From a checkpoint of a small mixture-of-experts model trained on Wikipedia: a variant of Adam for the experts.
Below are experts of layer 3 (counted from 0) of a mixture-of-experts language model. Rows are named router (the router's row for the expert), gate (a neuron's input weights, with its number), up (a neuron's input weights, with its number), down (a neuron's output weights, with its number) and show model dimensions 0-127. Each number is 128 + 32 x the weight over its row's rms, rounded and kept within 0 to 255. Numbers have three digits each.
After each expert's rows: a language model's description of what the expert responds to; "comes before" lists some tokens at least twice as common just after its tokens as in all text. This comes from a sample of Wikipedia text that the model never trained on. Tokens count by the router's weight.

# expert 4
router:150087100096155119106132081070136113094092113060114126092126066097159137175098160099199117130073159194136159088103121086156154143210132183143123157104163118116187136090141146140107132077125189092100115108159155117101135095123158134172154091141128107111127157115137070123141152106093100163105160136116176159096172076156055101140143129083121071172113169128099129130187133100107144098130
gate0:166110112160133082156156125128158127109154084133092160089118100160140097150174187078148115112136124162146186146127147114136138132146138133141121120088163157067137073090154155126092089079092170185136192151117158106123179108123095148140184106146148105116065183131063103137143153131115099149095105194089130155128139178201115104139204133097130102086053139116115166139170094112140085084088
up0:139097111192137138124110082146104149175115120120131142175149054154117094108157132142127083176183083142178167091168142177052134108184113102109111164119099106195157138145126144129109132134134130169161163190096068133174120099140104142203107170105139174145087114124143138130097111084174158118102137118157166125103117179146158137109155105094151142143086096151092079080168111120065192162146
down0:117110113136161149144144095086152088078090087079100187181081101054209143125151197106089139133095122160179098152142151097155183168121161103124123141095092135154160179122156124170157170101112161188103135154109140067069153148135120130171136091135078093117154155101167127158150167153107122062129165154090101162158164121161166149140149129119091106114162131110153105089147167095114177117115
Paragraph breaks, heading equals signs, table pipes and list dashes, strongly "Author" in taxonomy boxes such as Authority: after Genus/Species lines.
comes before: "==", "\n\n", "\n", "== ", "ity", "The "

# expert 28
router:144077117124159107143177106076152109084105123120082163090116068117164094175084162097108090127164140142170195100128159079159154142152114194140134172124141119102137078100187158128138083109095173095118146157125134128060143131091077125155170085108074103110099144142116103165138161142098076135079134161090114137104152153155105095151198154106122124146069182087092161170137142139108105065115
gate0:086145151127105090146105112122157155144097126113042165152191171149159124176110121087123151092138108134109146144055131097158206118156164146158174158122112144124135132072179120138148134120100112161118172138084145129089198123128103103178142116151106110150151158105094104196124112128101126138067205090127119159087187120100142040140169121137123129046075106124122146162158137150158104140148
up0:205106067074153102150167143128132084081122078124163123061028089116156177111166185122139096101108146140167160121188085141151093129142132099146122152108166153094139113145125143150099104086120197086110105109164143094126120120101103167098114084151152116091087167104133122077152124159138122124204069164087162123150120113145111196138130172107154098200156150117122130129132161103119114110120
down0:127172115143191126076140128094166116157095145158147179114082062083140093151175131092142054181154129135158106099217123111099139132094178116145152128174117085161149148115122122077157080092215120113132136093147148125116073158138139098104158134089123170140150116162152133094184153131137126103114131129129173131161118155174064208086133107101091157134131088103154127119165122093082104173110
Final word pieces with trailing space completing names in tables and lists, such as Franc-is, Wiz-ards, G-ary, J-ason, Whataro-a.
comes before: "| ", "(", "and ", "|", "in ", "="

# expert 29
router:164152105109139090112157132112141122109099084118074180089114066137180150179123126075137182154101144140202126150121096082136130134134168125125162121103143143078170111128159153127059060110100155134120145142109137112086139090088108119181190099125133110080066193071127107169172192176117116166063138146108160141111153129150078073112157123118104097119079138114061144128145153114151104108115
gate0:091071073112135120120150127104136121093123144160135151134093111167123125132133152100122108134156201131161169156147166174143121091155153123105102149099123147106128120117175194078120071139088093134112121134102136090108173115126109146164167079118089084091172186128096069192137150134052118103119117125043154166130148150140149043133176149108107078102129131075056142191090109109119118125089
up0:193126103097131112148169101106144099102101119084157080061115135061135141172142150137178150072090110134104137094081072109190145179150079154161149171101184143123157121110109066115095115081089146106090148166129160134088156101080091173157146149176123089189086081144082167136123114145151104136106131175130176159095151095110091148170150142115126085126088156136138101159164133120175123079127
down0:114167107168136039145125132158066130182170147109169105118149136133116133128121130156159183130092112108083096094186069116116142086116146092136115115163076133151110162155153159098205157123112130121109156111171120155164112189182117156087131115087071068118088157102098133114150116064097141156126146123156110110114152159089134150143150130114144159129158093210189073060116109155154179129140
Word pieces ending a name or word, often proper names and places, e.g. Indi-ana, J-an, M-ar in month rows, Ralp-h, Fif-th.
comes before: "(", "and ", "of ", "B", "was ", "L"

# expert 54
router:164067122140129116125147121134121075101094100076105126059147082146139146147093195124176153088109133160156122132099079113195180179143136127141170145098136146107139112128160142115093115089115150083098183161120178105102160088063113146148162106165097122065118165108108092157184114168100117199051161149080170129113155116143082133179137147120169107128113133095087143145162077128134106090087
gate0:072154131130145140129156134188114074091201177050166082149159104143142110144069135120168149091143187165121114160156089148130221152136139073131131158112113152110130135137126138080181172133111205151123131134124134117096133097106087127185175106206100121117118133122129101121171114125111121119127104100152077149098195152144078128167123171127169119123118117073124117163093158115132136054098
up0:083161130134147139128139125196102077093177195069169074141156119142122103132083119140145116063141196157113110150165101154109231131137138052124139155121114150131120136131128126094232159134109204158125101145134128133131121097111107121148167111191096139130114136134135117115163115153082121137148077113153071142116174157137080129158124158130167130088129107074125112173085155107129129065099
down0:145192195163151134125127121129084097136090145097150116059104141169096115105120164147159129123147069124086087101141137152141096126099197093134158132118108154160109163206116157101154157144190116118142121096148043184096138138146132097124169078137118139099123146132099150118164053153129138145126079148079114105137104197174146174174135134157116146124215102109193132185145113129149111143137
Month names after "on" in full dates such as on March 6, 2018, plus day and number cells in tables.
comes before: "| ", "|", ", ", "201", "202", "200"

# expert 33
router:161058095075180091168185115118166122074125120108108144126117085064126159189125100099159172136103156196176143131080146131115136154146123175135166140107155128114174078085145158143122122072076150110123151152142138091117143101101081178165144087137140132122093177071089059154145185109089083140075117164068153140118163106142109109177117145110116106123109172092106159168129157103164140128130
gate0:182068131123150125196103096109159097080134121081197177098107116148119196141143117093119174128070175167118113112111141142132156156147131144156120138132158162138148073107112139088152134060114144115149101135154162095112114118082127145129112115118144097137140091132067121068134106117110128198185114142123144141129131091147130128120142153109106113217077151138158151174177058115174025158143
up0:106166101127126106141124123209155112162128125184082162064054153109171072170113172078175114112114133198123166112077112111157177152117190171167136164103166142080163128093149147116115092162070126082068163136086160106111155125167115137134159093153088126105114165125140133171105186173113115099115175149169155174118158126151114112154158149123156103151161106158096134125168133091128143088098
down0:151104151110145153112165128053157119167131140142143095145154104119108123159150169182142131100073110129134087099118112167079133120089146181094155075085087127121074131086103196144153147180096199148196124129077174091119147128153119085131134155081133170145188156131118127099130075145104189111170101128098154082109158127125118147116160172063170141127147142135074147154148158194098112073104
Words inside names of institutions and offices, mostly after the, such as University, National, General in Governor-General, Division, School.
comes before: "of ", "in ", "(", "and ", "was ", "for "

# expert 60
router:129112131112136094135114106115148091104117099129123112064089168094111145198128173098128107135130156169154131157075136120139098187166146092165150144030129100071126074142132119091103098143087139109121093153087172076126156115108107163143108104163086086118119124165075097142155195178107143201108160128063154173129148123199123094121174120095141121131116145112074132159186093069124109152107
gate0:117082154123135094145112134130104147119103101145178089153082167091106118214126102139097105141118133148116136109153156107152074176164158078183120132126135102122180131152097093099116129115100114148154151184194148102159119134122111114092140125153116095187148144180110113213120184155137113148131175103092161109139119116193187145143124135050123127050152127121135130084221117087153112191134
up0:155107088168158144181167160135142164107082077154153144108201145115102175170157112131122147117153148156118141081078138127173101084121181113105220134205140131119197114100109106115127145140128157141131099098110123124108147144167167128095094175144091172153169106159085065072169154090140154151100112149166068165125110139130129071129124155168080140134157095162113095156115068115164116132079
down0:126150174185121155108128155123133099067152130130111231118047142098131101117113180107123104115063129151201138131171127060078095139144149154160142181181137140100122119121157135170104130183167126138089101076100156123086178137189164103143140167110117114143159088149159123090148172124109202119119127112165117104077143135125135112176142155156078116121111092097123143133061179159152129120139
Short consonant-vowel pieces inside ordinary words and names, such as ach in Coaches, op in bishop, oll, ock.
comes before: ", ", "ing ", "ed ", "s", "es ", "s "

# expert 3
router:114125086079177087119101146070133130093097080139107129111078076123158135163060145117162169122121133106169110142111094097125178129141167112149153174106143132124153077081147169128124103107093163138101174125088143118108138092118065145151150130138088151046104166099088122196136153180111058137063166149107123144116160145147111102160152112124109046114106136117121141160138115060114042098109
gate0:177127090099173128132111171088156111089115075102154089096112108159141093135059146133110106151057149124210153149184101101133132136101203126141163149116155103081143094102116141151096123124065145115107123179135148117124156087124151173189184080144134150042130156125128137205150216161094106153096150102125147164164171097121139104132163116116095114163132121125134127136126141057134120105118
up0:143156113125157159089070207105108142093145080136141085123150103186125070093071116162090120177125118097171116158183129109100103137079167075101177101153115076120126100141119121173150133136071127137164132161136095149161112134150156111163170122128154169077167122156170156200119185134144132111074135069115116110168145146093158113104109090163065131114185096169171108129092155091091148151138
down0:198147080082099132104114126191172138128133153099147108112121113140140097137126107163071162182203113085109117173089064092072089150074077136119077134149166102120101122074120144128110147110140120175100168133164093199141126123129166145116160040163099119106145086151145108129115129135128141118116083163152166160195126141157193096157149155124097127167157139146142177130109098077113093095156
Final pieces ending a word, mostly proper names and adjectives, such as -ig in Ludwig, -ine in Caroline, -an in Kenyan.
comes before: "and ", "of ", "in ", "(", "to ", "was "

# expert 12
router:146071092068165133139189122121149085052119074109126145112138088119165107168127174105138168131129125141121152127094104132174171152154178152134115174102155147092112120141126134127111089103100178113122171114105167099090160063113069160130146098148101116076118169091096082122174153132118081184080118163049168180104164087145103102194150133113131075142134164100081099138156118113164141104095
gate0:100170153121169155150109091086139054096060153075172128151109101128162135136124132101187180136148147157112150116133055133124132167074158053115177109089106098149159156129138135124143120144140168199133150173100150102107149113124121114164119139082144119022125183070116159102139152101121198138138142119153163129139152108127120139180133098118074058173157107113091124111149135083128134141169
up0:126165132068183142143132097074123104107073174095152113152111060118153122110134085120171116113133140187101156136141115178123110138126152084107153135148110103152146171136130158135109147130149154208138140198119139148111141148160132125185114146074149113038124145129146136100119129088114235144161136076166176107138147161136101139159140114120057065146176084128110135121116191069140123134174
down0:096081134120130133099130155111095078105131163112115143146142132171155107127119174139152150162157079069152170151079170129158085115143115114113146140124088097077161143138113169166163159141129123166088124161127090145098074166120117104149102125120112145154099168125115125068081111130132129106134041099105129196152079181121142177181106241153131131082144176174109104111139106166095164179193
Month names opening a date in Born: lines, birth-date brackets and "In June 1986" phrases, followed by day or year.
comes before: "201", "202", "200", "199", "198", "194"

# expert 24
router:131079128091177097156177072088155101074127105083150125112076101082142140144116155103143173086083148120176157145067125107162182133150144106144142187111154172097198099111135196158128077089139170103113123112084143091089147075120120167173180118174113117103123144115126118181147121119125109186143146188121166136099193096162099111152157150085157125180099127101129148145138112099164121103081
gate0:147083146146174092091175088112155121137132107148104093117057095070101181131100193150148148029123100126182155169145127153185166118148134158093161141125142131099180133143131137138154094080151130111125116246115130120106154121135078122083189129147110121143124199116126135140147118090144076114125113136106125125122118200153145125131135169125155128116108090104099119085119146211144172085131
up0:144237121106073117050067173164113139186170129126129147155191156074122155138123143135093174146149084136070121121164103130142111127141117105127147136140160108175174128130129069120111051115140099071106101188137137130114133114124094117168130131095164142098126059161124096144136120164111173143115184181116082138144109222115128134108144151145119150182158113135168161170115145119099108139138
down0:109160143061142156195129135151129115110123081125169111146166138112139102142094188132102144093128158149105125159134128139123104170120118134147130107176095109092101148135104170149166172142137125080092117167156192138076136104097095169088029132138131133144142158137128137096029164109133092113147113112120092161084174112154134109194153084120155152145197120140117186073109135164044156144178
Commas and other clause punctuation after a noun, before which, such as, although or and, such as the comma in "District Courts, which".
comes before: "and ", "but ", "which ", "the ", "he ", "including "

# expert 0
router:154145088073157084096128141079144150098102083128087179096099109115185145211127126073139188112109148116147160162117122095144145145152118176162150147092152194103132129103154186111085125083121185108093198174166154092080153120098046167130159129110121097101100210099119108181132146138100097147099118141120124153106156140142115122179172137098091111110107140124134143126164108123142110075075
gate0:132115119077065126143149135069130084125106148090118129059145155048137094165145134116189140106104121172128158120116077107167145180115150126130104160093113125115149100084093160119103097178092140134134127140139138106128195125114063222231204154103120146119151137125137141087118117118090100143056111111082158151097105135168093114127194162134121137087142119145144112121130064149122139102147
up0:130139143139072143103133169080099131133096157115177119092114174101129111161153100145160181163114098170108128118133118135123117177087110113116121117142070140148139151154094154113087120188131121177186119156157093139166135173152100168154174187072164164144164100148158183077073114125107154112079081048130142103143086147132158146116138118147104157101145090165191093072124051188108170132152
down0:107149119138113110097113146134113141143163124164165099129078144101101096119110119085074112093162118137139148122151181137137063181114177100165174132118149155113145103032165111129128159115147091156095113126136189103077120159155115113125124148107128163149072135132121150146176141090083201139113112137084114142137107173106196142093146109047152087048143120085092086107122075093124054162088
Final pieces closing a word, often in names and places, such as the ari in Ontario, the o in Guillermo, or words like region, Minister.
comes before: "of ", "(", "| ", "and ", "- ", "in "

# expert 39
router:182075130091140112137149100105132118106157130117094139116130084099119117169132123118171126094135119166155162087098141077150157150136110169129122205127161130103187082108124152122097115081127134104127146113137151099090118101095110151158124100143131113122112171091101051132156158159117080144065104173060111165065140145152093120175146151123146073120103204064100185186133152026121123121093
gate0:146124108088122123216123131144136132115116117111143158077157145160212140116108150117132135131090141109198147129076124114159153146135179148143155174094111135093137136092129195107174136096136155072113136155110176063136134057110141139100133068204095093115075187104072131133122116146079101196121161117100125137113087131183134123116166143117175068127116190146085179148109122147139135090119
up0:153110134148142121062200118099171117082134088124114129165072096053088160174160143089153152080120157160110155136138056143145129156150126152144134105120188158113139131107135047126074108106087135173111127116130126176090152175112091145173165140069128140103161064115098121175175188125167107091121106173127169153120154108143091117180127141125057163116111110103124075120173145151146095144125
down0:192171074181137180165127084135115123163134145088136126148145092121114090099137160121059061095146100074097117120175136122204137111067116073075164078130088130126065178111148104101101142120102085134107154141155094167149119116150171135088126110157125123101138077128083106175144135135058088153161128138133181144171126115168143171111090201117128136151133109124164150098113094099143102172095
Word-ending pieces of place names, surnames and terms, often in table cells, such as -id in Remscheid, -ine, -ar, -ird, -shire.
comes before: "| ", "(", "|", "is ", "was ", "District"